config = dict(
    d_model=160,
    d_expert=128,
    activation='silu',
    balance_bias=False,
    init_std_router=0.0364,
    vocab_size=16384,
    norm_eps=1e-05,
    beta1=0.9,
    seq_len=512,
    dataset='wikipedia_en',
)
Below are experts of layer 3 (counted from 0) of a mixture-of-experts language model. Rows are named router (the router's row for the expert), down (a neuron's output weights, with its number) and show model dimensions 0-159. Each number is 128 + 24 x the weight over its row's rms, rounded and kept within 0 to 255. Numbers have three digits each.
After each expert's rows: a language model's description of what the expert responds to. This comes from a sample of Wikipedia text that the model never trained on.

# expert 24
router:065151148169136136141130136139115109177129106130094125115052097149128098141143113123082093108097142176128169143138087154136103103110161128132122141141100138140134132105134147095125158139065113144107111131112131131098107135138146088105144124142112161125149113122111120148100143140116130100162110106101137133109119064128148137110150141159137134140128133149112165138140137111110094131125158157109146125113158114097146145108141145189102090137133116163151102153145100073100145090094153
down0:139125147147140110148095095181078098076122113126167106132094148176166138151102134134084137117121152099094153152152137126144141102099126098124124106141125104125109130158098101123130150131092131119145088119118106117129145092114126181157102149086146167155150167116132113125139164113193175101166140134112125142132115134125164137135165157166120129112162129139155097135091119157100118148126112129134157128139139153109140138137071083128137112105155130173112106141114115140133090127100153
down1:109136160142094133084104130127107143112156114151112087170169089088138113155143129137131146126146140139130119078128150153156120107155106133121107153098135120132109155130174144128135111167149157022160155145137156107113125121133143159120114082137132103132127086159138171131158121140113102097143158134178105149154133109135120117123126120130102129169157117101147127112119130095136119112120136126114086127166137087120115104119125131132193164146158174126116115118143156124124145166115098
down2:085102093101115120154114121102184172156124136087117117128127141094147141130108130141129126134121109132103094120154146117129113142128129167136133108125120125126130114134152112160115118109128132119120116158140085127142143163154152114116070125143162142138125121158128141113111135130096181155114088150131132144175131113107153142130152153132106088184080129119136119132188116165148167074148168095141139107159119150156093123062088126142169153144113144084121124146102125158098136145172132
down3:090120097138139103111162185109157131193120132123112140129160082157118115107142177117097161163133129121105073118123129140113086111134135168110100134171106102109158123131113139084122142142093121130122118127109149114135103101145130151121129165109130117147131171086118077129146147121132151127137123115117161102105110123144136143166132155142175116098130116147100126106132137165073126141127141097169114125136163109135141105193133154149134160139161160107128087141130085129154169156119126
Description: Colons after infobox field names, table pipes and list dashes that come before a value, e.g. "Depot:", "Depth:", "= Title".

# expert 29
router:124130121112149139129092145127146108203115078119119149124151110091171134071121126114118096091140137133107040113178141132137156097157149116156155162107180134102163115152105158186103144146139116171160142149119141107122143110172094175108109115119152119147140120141130126151125151101114156109070120127126138084145115138119132147150119087130129126122160141136112107125158124134116143101134101124134129099145106121116172139101129119145099126158119143139118171134159120110121142136112107
down0:140104138117090140155131122092095118136118124114148133128138177092130127136141136104141080114134135168170137091155065139125106103123132118117151151071090108145086086125103124154159147052115157169096133122114115118113140115176121142109096132129099115128141138126132118087131078095142120116129132098145161110152101161125156104126123149145099150147139113088114125119116147116168129131114099129146140068132131138165151139119089140106114087136134113175129153086098124146141131152153097
down1:109125130082125160147165141116114103111128109144156130083108172113082118058101156147155124148105092110101107138139117121119117158145156143128118102131152096136139105097118124105107133130132137154148121085153121123122106123164142103112121112140147065166127158104148114114137095116145144135115129133131142113104141124091139094074132145109113137121149171157126106097146172096168143142095130155117149151123105073122094190119127143096089130100140117158109139149097094160145149122159161
down2:116131126121110131137105070085082093133134129095126103113168113155130166127136148117125096135144119113144119127142143147158109131113136071125145109124088127142125115134122081144101077120130095106133106138143119103149081079106126121113129132120111154146132142166119150154097088096159136184108124105155079104142142145128159105147104172156121131149147167156140148124087147166105143114128127139144102163108129155117133096143118095150100141137145081135123157166087143080095137123142172
down3:121147102119137071132146152171121130140135119107165136119127131137138107101120146145120105171146117158140154131168149106163154140132109115103118139160105096110100118083143128082123161143115079112110096129144130084120140146116121122147129120128171132141084151162170106120133084112118090100095097118115105115170159096133140148151133155169120122146113112115098129138140148133134090135180139106149107110108097085114104146115093193183127127111123113149153074124154150111106085137117113
Description: Numbers ending a date or year, or sitting in table cells and scores, such as 4 May 2026, 199-4, or 22 | 8.

# expert 6
router:134117149134155077133078170174107115152105112137106118132128163046164141095157113148147106126101123136124082076156145116110125131108106148164167159111147114078151121084130192122144124130166144111109107137108105115157165135128130135115098118097128116124089113142123108107120115088103113153094104088114132105127131155133099157136125116129147141148159176107163129140114105109091138125112095134118125089127135113135124116117132129145141147124142113151149186172151126087125123125108113
down0:138162103141132164124163091095095132110175110113111111132157143073150111123154170138140143173166125125141139171150151147151118150153154116135087111133132138087139121143099106094121099123136139071143115107117101100141147161140129145095113152176101098123146110080103149127128151127141091176081126188146154162120110164146160129126097160117141151141130106132117142127138144161108151122124171115161117116106119165108120116126116136127105141189141153107121140086129125140122100155137149
down1:152068124106077092107147112132137151161128086115143186116083125134081156121158149110121124135143152160137111152111095166103122188121147113140146143129115141156139077145143127125104122114146093116112117104122153123084124150138146129130134128152087120103095157095159090176155102153143078132132138135098135074140136129155108166138156146121143133132129163165141087112137078109109140143132106129127138116095092147154132103142147159109111110121125127162123090153140121085125139122104108
down2:147118124130131125110105101123150141168127150141125139118135131180115089174156137113152142116119122147119098121153125158127121156119189114095111093143089081145123125120158128160131159097142107188110126109164120158128107126137138100136108069120118137132151094146094186102096150167159173141184114091134126119129107142130112106138144152099159169097144146128150116139162140094144113124160143144092099120145107122134117119173134086097152095176124124108124126108109131176137135143142125
down3:132170129108092137125151133126116134157123116157155129132141132158135109169144119131127127175157156129110094140109120108134177109169151098101178166105139106116158176101184153112130084125088113105128131144166139123091116164110104098105105128107098086159114134148130108126134099094117133149136096105137133139092188142141121148109173130172136146147144151142130134129158152133150158159166106103128124175115160134172113141114116143084114134089161114128171127104132131115105141151144104
Description: Last piece of a foreign or Latin name before a space, especially binomial species names and places, e.g. nubicola, sedlaki, Davachi.

# expert 25
router:143121132084092132127125170117098140165163106146146129121173128183116133108060129164095175134119092141107133155105103139163104112139114086134087102122086134083103118169131111125147151120114123122131137139159107134112117100115167138139113084117131144111121130128103152109124157133132127154170152154088145097131116132137143116107135117139108098116102211129090132114087128136150182129149161124115104115135108113172108103149167170109132136150126144152125115155151125146108115112107147
down0:100166121119152168096160129098093160129111105103128112130159121122110155131116110154120116165134123114111118103122129097091119115115143154110180131177151133153148132103175154100089153153134156061155144137128144091091095128114164094166061075145118134157134159121132120173155159095124127164118130115127134141121141130145146141133129127128174115143109121139111101088148092164097108133093105129162103157149127124130172107139136112120161132117181130133124119119114120132166109109147127
down1:135107150131120159109126113115101110145143126124126118130119117137132183118092148126132141156091103113150140129119114157151170107097106130169129114123151164134119103145142137063165124123141116131131143157122131116144134118108111137183103077170135100126115102093116090145163104178112176128152162147156116127120122115104155106106104113129107125155167117132127128170091141144112128174114112163159095162188103136120113106138121166156111175135132128115198165151101133111131123154149161
down2:134145160133135156099130123138096119132120098050082090147134147118119153115099114124116088196104097179097129142139128155142141116124134126119141133134122129133135118099156136124151140143116155143127147130188135118128126133097115116168122115137127124110149138112198171115132116105171161136136169142132148132109128136118175113104122121119104127126139116116132105088129154088173165161161116132098103158116169161121143168149154124140132190119135128127108148158067148138133110157157108
down3:138210151117107129171088134098139132104150135126142113153181112137149128095115155147139127162127108145179098136148159123162147104125116127165134158150137107138125116124111110114062095143119083091169090131120118128133161112126146136160118123118123154150182131113144137135122115105132133178138128132150146130119145137137171104110149116070112121129129169126130142117159111136071110107145120123103172108109145097111111082130129106150122134151179122104166153120135161120106163100152124
Description: Inner stems of long Latinate words before suffixes like -ation or -ated, such as oper, design, investig, regul, as in interoperable, examinations.

# expert 23
router:152131171133169089122101114146113121152126125103112134150142173023153148102127155119152089147101151147131089103174114100115160149085152153146145162100130118095150110103082186127159124094127137122133152114108113126176159126094096110135099115091103131136120140152131096130131094110123116105106088077127141122121120164106087145130127115131129131101133156119137132155088115118120166111136119137113139108132139129145102131123111151129169134135142124146142134167160147105139106152103118
down0:132128143134164176064131137126142161145090119145147147137137112114135136115123144107120172138160096179102124160102146117120118093193126127074160096147147146142117142117169118175120154151134127105145139116127130129154096117118165130114108143107122105165119114146096183073137124123126108101132146161132123152131111173115128101171104108115121118144142117120097140136168106136159133096146118139104102106088100139151151109108162131144087159126127103125151142098066116177105123144128143
down1:130133118110137126107132099123157102126099164147162140144095125077112142150155126119122120141141070126125124134161148124131164144137109146121108130116122110134110147104133148163142144162096114217124143119091083137130097148139127105113134128118183100130091128146123136130146143127093152154099124134102055141152154144118103177109095108150149131150098135115130170170112133159096135104152107157106144102161122136137137155130140116121147115118094077189131114150121122102122154164087157
down2:148135142133137159145151088134150113130120150141140154106126129173132106145139117133155119138119144097149123108111144132169106122158150151145123114129098123137119150130115104130100122104123133086117112139155156132154121156145106149123149134158116109137134152210173161134143123123069109117107129107071121141157124128123087131112164153099108110103121136129132163137100127108154135104107184139128167175103110187144146109110102110123125178160082066132118074129139126117092143096129078
down3:146153127177165112144123163140104138118132196143088125144131136121119133129159105117139154121121129085133143086116134130151168120142109154111130144088095144111096143096105136118114141109142157245128119142107127123155100168108120092115131103118134119123129141126125116159193128140176109099125129111075132170109125088148123137130122089116126134128074119128115134158110133117137137141100111162102156142150147095099125116132134124178097113152131136107110120136096140168144107118125107
Description: Last pieces of person names and common given names, such as Thomas, David, Ponder, Shawn, often in tables or credits.

# expert 36
router:122122145091136143177136152101092124125147170103134191078103152141076124117130139140147164104175090076120094112149119120113106123087125077131153160184130160134121119140151135149130103089106101153133130137125123125112127132123116105118158139132121097142158138138114164120109107170130151127129123136101109102136133136148130163133151137143139123130134148076114087125100086116149129141133132100123130158095121137119123151122084202131116129136064107119118086147147126132177127113158110
down0:157139098127079130131159128121116081103168150105120091115091163085138148077141089140147086118149134139067135134115114090110133100139130143090091126142142127163156122118105152124122140155141132126131119118148124141109103111106126152132127148124132107134138134142183099170156123140099109208140123083144102149145117142098101168169103120150125149118133111168136147124154115186145125165144131117114120106109138152185132128119120139104140116110126178096095126150148123137154119134168120
down1:124128137123137148132131142087127119110095162156158098124094163125098095120109102121105070120129156138161109142144120115124141134084075100121162135134114131141100104119135129186157160133131132133125075092130090133063126118105183115125166133104165083126179124126140125124129114123095122102102107131157109111109120138140126149141134116164163146128114142096107140062126171103122102132187102129128139156115077133171145124115102145113120147110141131161138124123131152168120125105149148
down2:143112113131117110133132104132144190100158141130127161129164104134163149170112117142146138136085108177123096093110137145085119099161133140131183110114106128137075131159096138133130100090118126130132175123099163113170097116170118108115141139153165097095157140107157140114123122090139131118139126175145128104130099131145129141137116162136099126165126133156099069165088109173152114131126121093116117151102155123099107112136115138165134141090104095151133165119112155102152131162111106
down3:122101157124119128142135107131119111131120124137119123118130096099083079106158124155125094152119155114142078104138101127165102143135124154119128105116076121135124081073101136128111142122126106162161129148125126157115164120142121163124090130086141093117134109162117160148122134159210093113146149113096181151120123134134110099111096196124158152153145145091175118137145136142130127129172100140165132137137153141119108156129106138139131112118128150116115111058134138112095168110126127
Description: Hyphens inside compounds such as award-winning or co-education, slashes, and opening word fragments like comm, post, hom, mix.

# expert 18
router:119128149124106123123114168149155126118136161105133104136063098137126126092159113157136142153100134137099130126097109130144108165155118083188056129168134134149092142141148126120119142135112173089121106134105080117090122106113139140112141094109105154144117140118112176126148163161127120137124094111166143183116100111131097124152119143144147148133115140141129131150134137168136194152137142182135125125116122108127137118168134109080117095104132130091085127112151154147175115110135137
down0:096121107090130156094126126183141157122143103138128131169157108163121069117126101112117126136142159130140094147143142127132139125140117154107090142111139123162151108152141101143118148089096157096121125126128127141099139120144142165134157131139151165064148131106101112109163154122179158116087109145123129158113086112116127129132107132165142128101159116151141111080118113147080095149080103152148150109127176083130111125132095120119155133115094103132142108137142080126174138140094077
down1:164114119121115147127121146124177124132176147112149170141133132154125140105101144151124177127143150152127137168132086133138124125145135134132101156108162145149125138108098112137090134151126130126112131119151110118152148130083171128144112095142145085128087138169126104110102143163145137140163104135129129088148150157094164139129129168161122139118108134105146089131094103111174132135130123146115121117114126110144119119146069114147150160212169163139085120089104161138094193101136139
down2:109126159091106125117139115074114158119106133154094110152127118108162146123133100155107131088111129088159139145133119157119109132110099119138122125154137110132151159143107150115153120142127100065108148127126111108114103126107120148136123132144114090122097124170136097130130114096061147109143104128183115179105123114156168132160104148153108150091097134172087120153129150129174119109121149126144137127133110082139149096119125102129141083154103097158117188180125111072136141134152135
down3:106154138128104075130131176131084164117122137129136121122102143112137145144115134160129098149174182143096129132101147177112113153117118142131112113146128120114156158162137183098122132136110201125097097168181123123179124130133130154158098094129135135130145135111105155134124125100150104121106131110124129110137119116131134119129101116130113175120075107112127110141122157115130119141147171153091094147052130138124136129133141123124127140060100129130135122159124155134134137151145056
Description: Final inflectional or derivational piece completing a split word before punctuation, e.g. -ing, -ed, -ers, -ness, as in returning, Greens.

# expert 33
router:159118091123165127118182155126104145126102148138134115118111120180115109167141152129130107129142128117133131129154132144102146107149139152132171125104127164155131086147151138121120140137078139144105095160119144112116154155149134178112154157081122148114109123155130083128096158131123133114108155160158127119124151128117133126137172101124102129151172127109136123159088153115088073136153076112124071092089099142144104093159103139173162149149122108176139093095143095126152120133132142
down0:123170128107096140110140129114121107133139153094104149079152128133096117125155135142089149134167166113081088165148132135123151153123100147148148149152137164116151108112127132088170143144132141085124136145193139116148156143179110153127110077149136046118145088162073138144139138107120131110138118160135164155137155130116137101155142170122133119125098108148144128116122172102143101135148161108135077159127136125114114137153159123166114109149121125139130139107148144134172131129128094
down1:079171113122174090123109121135122153162156171121103155109111084126158149138155124075125121103115120104161122138134124133130123138106115114167079104133190137107113142141116178129128160131160086075099138155158130140113118128105103125156135153137165138137145165143093130138100067130148132149132146132103164166108092159154141102131194150139146130123110116105136119122112162114147143145150141159112135166155147117094125114140155099146119131123096110104102121160121113133136108078113127
down2:172154093137169121122126143145118146121158134093096107126087135111103122135135119143104107111128139103137148133144163145100180184158117144154128126131113147114122125139152164162124101144120140108135136140092125177097160141169121188128111101153131105089134097134155139098126107117165097104138116102103134137091152061146101098164187183113112136108140128101171162107141152145126124105121130123158101156135113092113116125129119130094131078111117149105141139105120151138105140161136096
down3:142132159172132122117167133184171077166138154116141140145099166150113151105096091125121138101123098125140137111148127107108124120111094106092129108091099141114113117116154153117112077129136114121126106156165133124090103101146113142186209143107130129167160161192145131116139142138145155119129105100123149126101147126140140142107152179089104141123133130130152127121132127117119112141098113147128110119095100116162181128127131106096148123087106111182110120105142146128150113136130100
Description: Opening parentheses, square brackets, superscript marks and table pipes, mostly in climate tables and codes; also bytes of Thai and Japanese text.

# expert 9
router:147127114096175078104130141105100104120120111104134104156127116099167180101149131159160107101140154120145065174160098120148138124114144135086166121117138122137116149121123176152116092147120163152136129123118138149121123178105140117166123162114142077120156093133143105168137133122118140102097114133160123099084139132142143111114145145150119131089133109135103139077171106125143127148110151126140135102111091126165129181139152116150138102144163112105147140146123091156118145169105084
down0:126114177136147151123070141118130133153148126123140122168152103146108121087110133142138086090158124143126155123118164146169130117109112172089082151136128148093119105126119092147146128113167175102116158113130150099185134178120148117103139163128104155130143116117181142142128160151176154125110134124119133135151105149144117128151109142119132112097161114168144124167146103110091100128060138147126101149125129090124111125093127115123117073099111100116132149113124126134141186156150117
down1:126138124107156125086122165092096139160077094118124125151139111142112128113135116124161100119155106139078108130182106125109123127162102129093112104114119122116080154123130148118126112168128136112127084140139167106142152134153142126072127127123134160095109101162152138141120138121077114098119137116127089136147122115088129172138135154090148098112151111135091104115130134131146111149187168113120137117154146161135075132176175162170123182143083141159151125113140141134136124153120109
down2:102159096099163140119141118155142095152129174129161163132103134136091082146117161136110099166114094154152132135130113118129135140115133160115123104126134148121156115144122158190084123126154093119128127142158145104117092158108166156114119148073134147112144148112096161114145112143168135155093121118104164195126139079125153114154110131124079101154127174160140153139102101141105122130130135134119130127121108099163141139128156127078107146121127073108101146152167135128150100093130142
down3:149193109108163137086125126139111144102141171127089088190104141105135110082118161119129117150105169144107154111139108125148082147094144127120132115109152154135119149129140140119150125146154133200132110140130109151111134107111081150106095097084126139127104079123121093113131143158088128119163129159144114189120134160105116137160148127110153162093121143094132091122081129135140129095160077123107135132136120140116129113107104152143104127112104118148127136093118159157137104109131102
Description: The article a or an after was, is or as in biographical definitions, such as "was a Democratic member", "is an Iron Age"; also named, another.

# expert 26
router:147127083153109107138143107152144205167112123144145130146087131057133121160101111137144138139120135138159095134089108124140170137127145103133154161112141135160162137111105148135143108113112121183150130120136169119164164166138108113139101123159120135123169089120157119150145125102164098117129079094124092119128141112123135148147119156102127113086138094109102142088170146124152123116141099098132142133150089142132139150132156081119106151159168139103139124140094143123085145102159134
down0:148153123148161135111107139093104129147138105145196105123130133146104155099095122102144132114119147130112138104135152122105117153093129128122134084132130132126116129157123104117091136114165117195104178147084144135158136141139138134100137123165136137120148119143144129133090159082094127101107126157141134134128119089147158137124126115131117140117139135140114110113095160092073110139122125101119148131145194139125153084129161142147189138107121115122170104169154137087189107159102182
down1:104105102109127117088112137126151116155170196119065139106106138211100101118112113123170114163134106118161107112117151130132101156111099127135143139173147124132175115119130131141139108138119074209130096122148111108107113113154138106097141127133114140102101133124163129143142091135080113152097115141128079154170136101154114123151092120084137132160150163117117125127174139100108124130110158121154098121147126147114145143111117137100141164106144112119119120113125119121118146123155125
down2:135124131091083153107136137146130152113135144117132147084164149201141117099124132157125092128155143121141118121170134153129089120146122172111143107129095116113109136117139128122096113126130081219089153132135134132102095109138126090129106153104119120133122102140105161116132096132087105120145159094141094171150133108119100132094130149118114097138159159142141155099099098168163099133121151140142096156155091142120095104121160072133143108132138171115102120109106136098121142115141104
down3:133165144107132143097120170138111140132135120116140144148121116137104131140132116117151126148127107156133104129159176151094116149107118125117099098133171106108127140084111176109087096146100188129096128128174135110126115147076139162142145103117109070091145132129084141117089104088144151141131122102135182133110143122144167117132148109138090098116154187135151146189133140148149122080138145129103138098110124103153129138126149130100116160114146100167157130151135115136135120160104076
Description: Articles and possessives, mostly "the" and "The", plus his, their, this and 's, opening a noun phrase.

# expert 17
router:102136146106103115119106158139162114112130136136175126154156136196134151140114153129134152115151133108107159131131140125090158152181112175122083102113129133128116088136113154129105157104080118093135116141110105144147089116119112123141139128098110139163117141108121157136180120168140125155138123112132135160117125158153090101161122143154116111120158157134130132086102140181111112154113168144132151134128131109132071129126118148081131134085152124078148080101128161075125127089149102
down0:125148104140147065146148145133112149149118100126122123094138150095114150125102145114134110119089117106123109079143193076154119125127159115108176110125090102105172128121137169116094135142069168115148104141120148094120100134131144134098103150100166154112117121181140150153120087109159106089082148143126135111125177121149128130143119126165108104114148145102133138144143135153158097132128143108103114115094117172169159090126147132133131142150134157118177153142126095158132136127116134
down1:129142139111121109144131116113140152145163130157142086170154083139106119159144178115138136127105105120125082132122177150127139112166125126166084120159054082160156154132115107132150148088117154147096093117164097118175155096123159164135149187141130134114138142131167137127147148094145126125103134128140137111142123145141099117156099117136145108141125152108185106139141093137109140173136141118099102138126082145152132164147148130112091143140134131117162132132128096079123137168131139
down2:117118149116152133137150154117121116139109078172134164138169095150132141126146091137099128110102164095121133117134155152157143074115107123084144112158169135127152125154148178096147135185132158057099109113157154139107085152114074186117063106141130106141135117121148166128112133196116113127111112140125135119135120105149103144144107160112152147121129139116140132070111109115115135141119127113137107155128134119115075153123144114129127145137141142134137157136128086126135139128108164
down3:116166128146101098117152111130162105062126149132145104121129133126110114089119166108125154157144155099138150193120120133070111090116151099121118149131127102122136100109114119161110110120144151107121154143132101143104100132113131077186135149111097129165117133130117113112115087125144137139113080115152097123143131101156166150120093159145090132138137124109134104100152112119127125173169129157144076126081127113151121154147137154131116153127124138139122160095075161147154120184164124
Description: Final pieces of proper names and place names before a comma or period, such as Beckenham, Foster, York, London, Lincoln.

# expert 13
router:139143129117165111124114180123079089115126130085158108133116149131106143064145111147135144112095151179131158134137142103111132134157122129163149116170137111113131123126124151129106112129136120102151095143163085132143126108145135148151087149087117117135151117134127118181155125137138154111182147114117149133142098137134128127130116128159152141164120150139162160104166092140149075113115153076134169111069165087105138134112115091112135127113117088121134087122156119169119092106145162
down0:117124136139076109147152101125183136108126126096104154120143085149155109120114143121130153155172139144137164139096163167101133083103111111106120140157138075136133121123119140125109141158098159087124094147109146098115168149104162156147133100118116092145085123156137131106126134096124149133115158120092171127148090112136142111119135141076136100100136151120100115088139123153087163100134105160152099163117177124088143144150134152124112105134128142146124146109087100103099163079118118
down1:151145128082134138116136104115087130171157143119131100132141097081147099122124156068081101132104130148136142115070135139146111123128128092129132108180135132081135091181096171149153167125175159093141141108134138112136118125111128146117159126112128131162118085190120150139156137134109127107128123127144085101105125139139121149099176146118115092087141134149141126145122112151109112101133137095123109136168081155141126111142125152120103115116111157102118132167170133135090120139092155
down2:144138113100153147103129130124134120142103109089158162159114096081123154140115149191135151107126129149120113135129142144196110148157073141144133103110138143141162161124116144110138113154135141114138115113111100096127143149154103144139155123141126084151105103138130105153126119093134128133133114096108180125157159133123119078135085104108136140122135151128143133164136135084148146139119122134162118143095122134111156123074101092089137126145125092163105145170061189092132134112084142
down3:128149132127110126100119112149115145107124137151120121176190113129089146178139109129112069106132109119144071150141174160090156114154115126163145124109122116155113129159156073132115151124116109143141127174096084158160142106161150136102155124157118153110164132166179123138151157109097161129122130134168128159122116119143112088103115151128099120136108110144137142126133105141136100078106107156132110158147140138118096119116136152125156184159122147160156151133133142132137140137092077
Description: Short syllable pieces inside transliterated foreign names, such as ak, ap, an in Akuapim, Yap, Suwannakudt; also Thai and Chinese byte fragments.

# expert 19
router:130155077103073188106147115098131125152140136139135142106136088157148168169101125113128146125137130114113118126139131131165104149122108138115113120135138129136125100134129109113134124140136131109096138135145106157107101081118169147136087112192172110140133159109131170127134153173199136137181142161147131126094156087123156143157148145112136100143079143167147121125164126165095138119137137140124114159137123147136130103139109112093104122130114178078118132130149110155085155126107107
down0:116108140125111118125157106106130124141144148141138124135114101154081142188130123124122143137157140160156115165149134151129136120168141134123150126141122111163171109124110147150116127087133114111141106119108094114165167138171112169171106126162134154108157120146094122153150164110095131148107164123121100164153123117126132124170084083124151114115167122128151106110077091101081131148128121154140161152152145131140164106141126103106114116163169109084131134117126073148170171176156107
down1:156132097105096103134105125140127164165198131171122125095097178144139097132157128114135148109143146043110141147143120135099137122142112136132107170140117103122105129123112164129146143134150144123128140132072116157097118148140162124147158108093098144145113101165119114140114127095169139143148152129134140142119098068136120103175123098129125124144123142116127167101147162146164130120113133128106139143141144152113128126094125170133123138130100108085081123115098148135091115129189078
down2:105166119109138109138092117125136165106098107159150123072175090133164139119110134177133138123091125147156135159126169116087113130126101135143126120107140142142156106105148176132090112160170106134097140153138151156160105108128152164126150138130122094112131090148119130147116114086147181087137134126156143125123136103141126118136099073134141094133134156149104112135148090081140145137123106173089133155103098112162125166131173157145114145149104094114127131142129106168144142168102148
down3:166124111098129115116142174082107130138119125107123123108122143132128089111153115099139118066131155161158115120118159135117120131135146112137132143134128102149096083098124149149143118070132125118099125111104110172081094121172101146123121170150108134099152121173093127130086126143127106074134085120161103124158098130110110097142137070114123149128152090130117158101132142149191125173141130162087132092149113113126131123107109118149159100142144138110152108143099101113120096140136086
Description: Leading digits of four-digit years, such as 201, 199, 202 in dates; also the negative prefix un in unopposed.

# expert 28
router:097105094146141089110129102155117139101111102114130135131138179073154106098141144154153106118133102093148082092150130138106139118130116099120157139095171084118116109121105125104105124152155125164129124122174109103126093096132092113131170142109115115161123134104150106144089138140144160122074131159142102127163158133163132134136129146120142165117130171125106125181141098165118145159106148123123122116081118127086136147092137062115130133146147128106112155096113167131117152138171110
down0:088161107083144110119144134101142092119068131154163107151139088107132135127128091122112122122114137174116140106128102123143127104099135125125119141156117138177130182149156176164107135140147109186092150151120100120135162136123074152130115128102086114130167122137123106132177114141173159149116165128136160102122120176148129141086098154140121128098103119119114094144141177124150128090140113189133138146155122113110086125091100136105110152141156096120123126137113107145141143137122116
down1:146125134100115152110116134149145171119106143119121167154150097113165161146072132132129145106090133152136134128144147124113155122141108123112141199108149127164091101146136107155095158089151088164117119130130092098120146081119132120094117134113127183132134123146153132123140105157128096097162142182095147129125150155140113141148122175126101171102132155114159115125148119151154136117088129200136165126106127147140138120165155098141137114142141075129152116092090097111133154129134132
down2:163132115138137152124095133086148127138121144125139147117099145129087127133123124131104099099154074149104101099163126133165108150105123134154177147126158159123118153109104121155162112095146141123154131163117107151140109162127142113144133116097103074167112111139145139110120090088122142135115119108134125111117099134111099061130126129153121127144153170103084074142123130124131119156157118120114172122066143128199074109120102154141138132147121112150162143148143092144146111096098094
down3:116184128126173159168112116123127107110131122163127088126137130122110138128111156146092137166085124104090145149134119151150116116131104135100161116111142067115127118138095063130106086111114121100125136111140138123135165141153165138087150090129093151126106162129175151151124117096089088093138115127148124157098125153167122167149104130137101079116151118129148168106098142115136126139149128124131164108126150064081145122140114162121135146135140097123114124148099127082154105108133109
Description: Descriptive adjectives and word endings about size, amount or quality, e.g. small, large, high, average, wide, often in measurements.

# expert 38
router:146114149150154112128122154121139131124159136091123133140122158089153127075147122181113137117124180136113115158102091109157140135107158130124113060106113120148164144099107127144141125138109154135087090128116116092131132150130146113095132094080082142125110119139119127135145154128093132122088127108163191144137086148141131109144109064148108135158137146147134086122142101121104121137150140128115133108101140093162123137139158090092148175138143116123127211133115117116140089113146119
down0:140155172145151102127174098141127103132124118118145128075138119162172114145108147147118129151110029095183108141093146143154088129158116149146131138086103133110129120157127136123153146094129099130138119139116147128188172128131132107114125112082146136123111129148131133138099164119142132101158158118073136120139125143084179118096141137160152139123122141147150136165071141123095086148117109112111130143082123100117114146115123121147144118118090134146104100152098138135138146108111123
down1:160100099173139118138153102153099139151087125138176132151072199099143154130149142143091120114118143116134116104146152145147134109154123129109117080126131100143115092132148087149125119104141129196146102134130145136166151118106113134132149122124138130139162165126164110113167075169126132129119102150125126164150084134121132135147127206107104137136101138096159129149126109146130135150118143129163113161143134134120111170111082148119113143132149132122155117093128111161147119175087123
down2:117120103138179154102112123201160093141119128129177129169108105115166106145114169130132120148136132101160132119149119085163127121146129143126122157134099089117100117096094157124114159167164105144123135163130150105084150120100118142135094121139091095147122137108095077091121074130137145138109134159095153143091113131106138158167104110172131117121171159138126137135130133124148138132122136086150118145153114149126163095120133150127119118168162111131123138111154128174127101087162101
down3:101120143107168178154169133147172126094109189150167113109153106153133135134110119182122165166132120119091153127104110106127162122156135127125076127124135076110103134151117087155103101131130131111126099166120119097150124120114102153146152139141082111106110167156122148135109170115143164119128080112146140176142097133106133151121124158125174160124145110117142169118126123146081122173140090140146130114090141104098124110153117114139154159130139123136112132089136109172112123124129107
Description: Endings like -ation, -ism, -ology, -idae, and vowel pieces i or o inside long Latinate, scientific and foreign words.

# expert 11
router:136119152111099166138152101170117163121127101100124089108092135189136139128155137140101099106097133145133103125128131154097189109102141156135153083147099146157110125154111157142129161180099143160103130113073159127142134131130149159162161149144159139118134130116146124152102083099150120075079137145140104080131138141122112143135161121099147107120121131138148131130157137127141097121124111115122126121097123115145128091164161135131085107145127154197148142143139148133123114139072112
down0:131132115181125104142138104119119077113143113147133092085120125149130136150183098160125121139124100129104110164143143104090156085120126097142160099115118095159165105117111138123122132123133110066142129087133107086116122144146099111130123153135136120140122152118124132118076135185146106084092126122146168077099124130130130120146146102118095137122153139124086161152110102169180092140122120146111149123108176131112082111117115114097118106135139146114151104111134190127135130074133141
down1:100121146088149112144174107074133117106132147144093132171113140099118162124116116115191130178100165145153139127114103145093093107064123131135121107108137169113129115153117154142159144152146124106124136158119104126094102124136097169139114140139143062112131140114133146140137122121127087115117136130125116148087151149108124116084128135108143134110134140163092147128154125124076125135143108131112116069147116137126103103147185165132103139105134159071153142139110070130123119139125156
down2:162169139123134132098127174130177194103120129163133118137136114170151095177129146133103125102123159109156126159113134151096094102106155126104144123122104148154144142152120107116106081081151114137111115149102135099129130098133154127073159121094079104143156159104108155101118142115108099105125200139132123111093116123107134138135140114127124134124127123158160141112174120116107147156114129124142095112117160098113142153117124108144125180164121116116141159077149103131100104172141145
down3:143103108154064140108119122092111135125116092169120112111151106134102112145129140127133140148139084128111175174105185098147091131137134120132163093122122145145129119147145157109165147087139132166089143148078108113145099132121144150125145103105098125108113184134131119120118126135150097106109129155115065126117143146134106122140104093147134118120151163144146068139174142139106129134124126124168161111091083110102099131135138126100113153094116168180123116095151140114123110157115160
Description: Pipe separators between cells in wiki tables, especially election results and track lists, plus semicolons and UTC.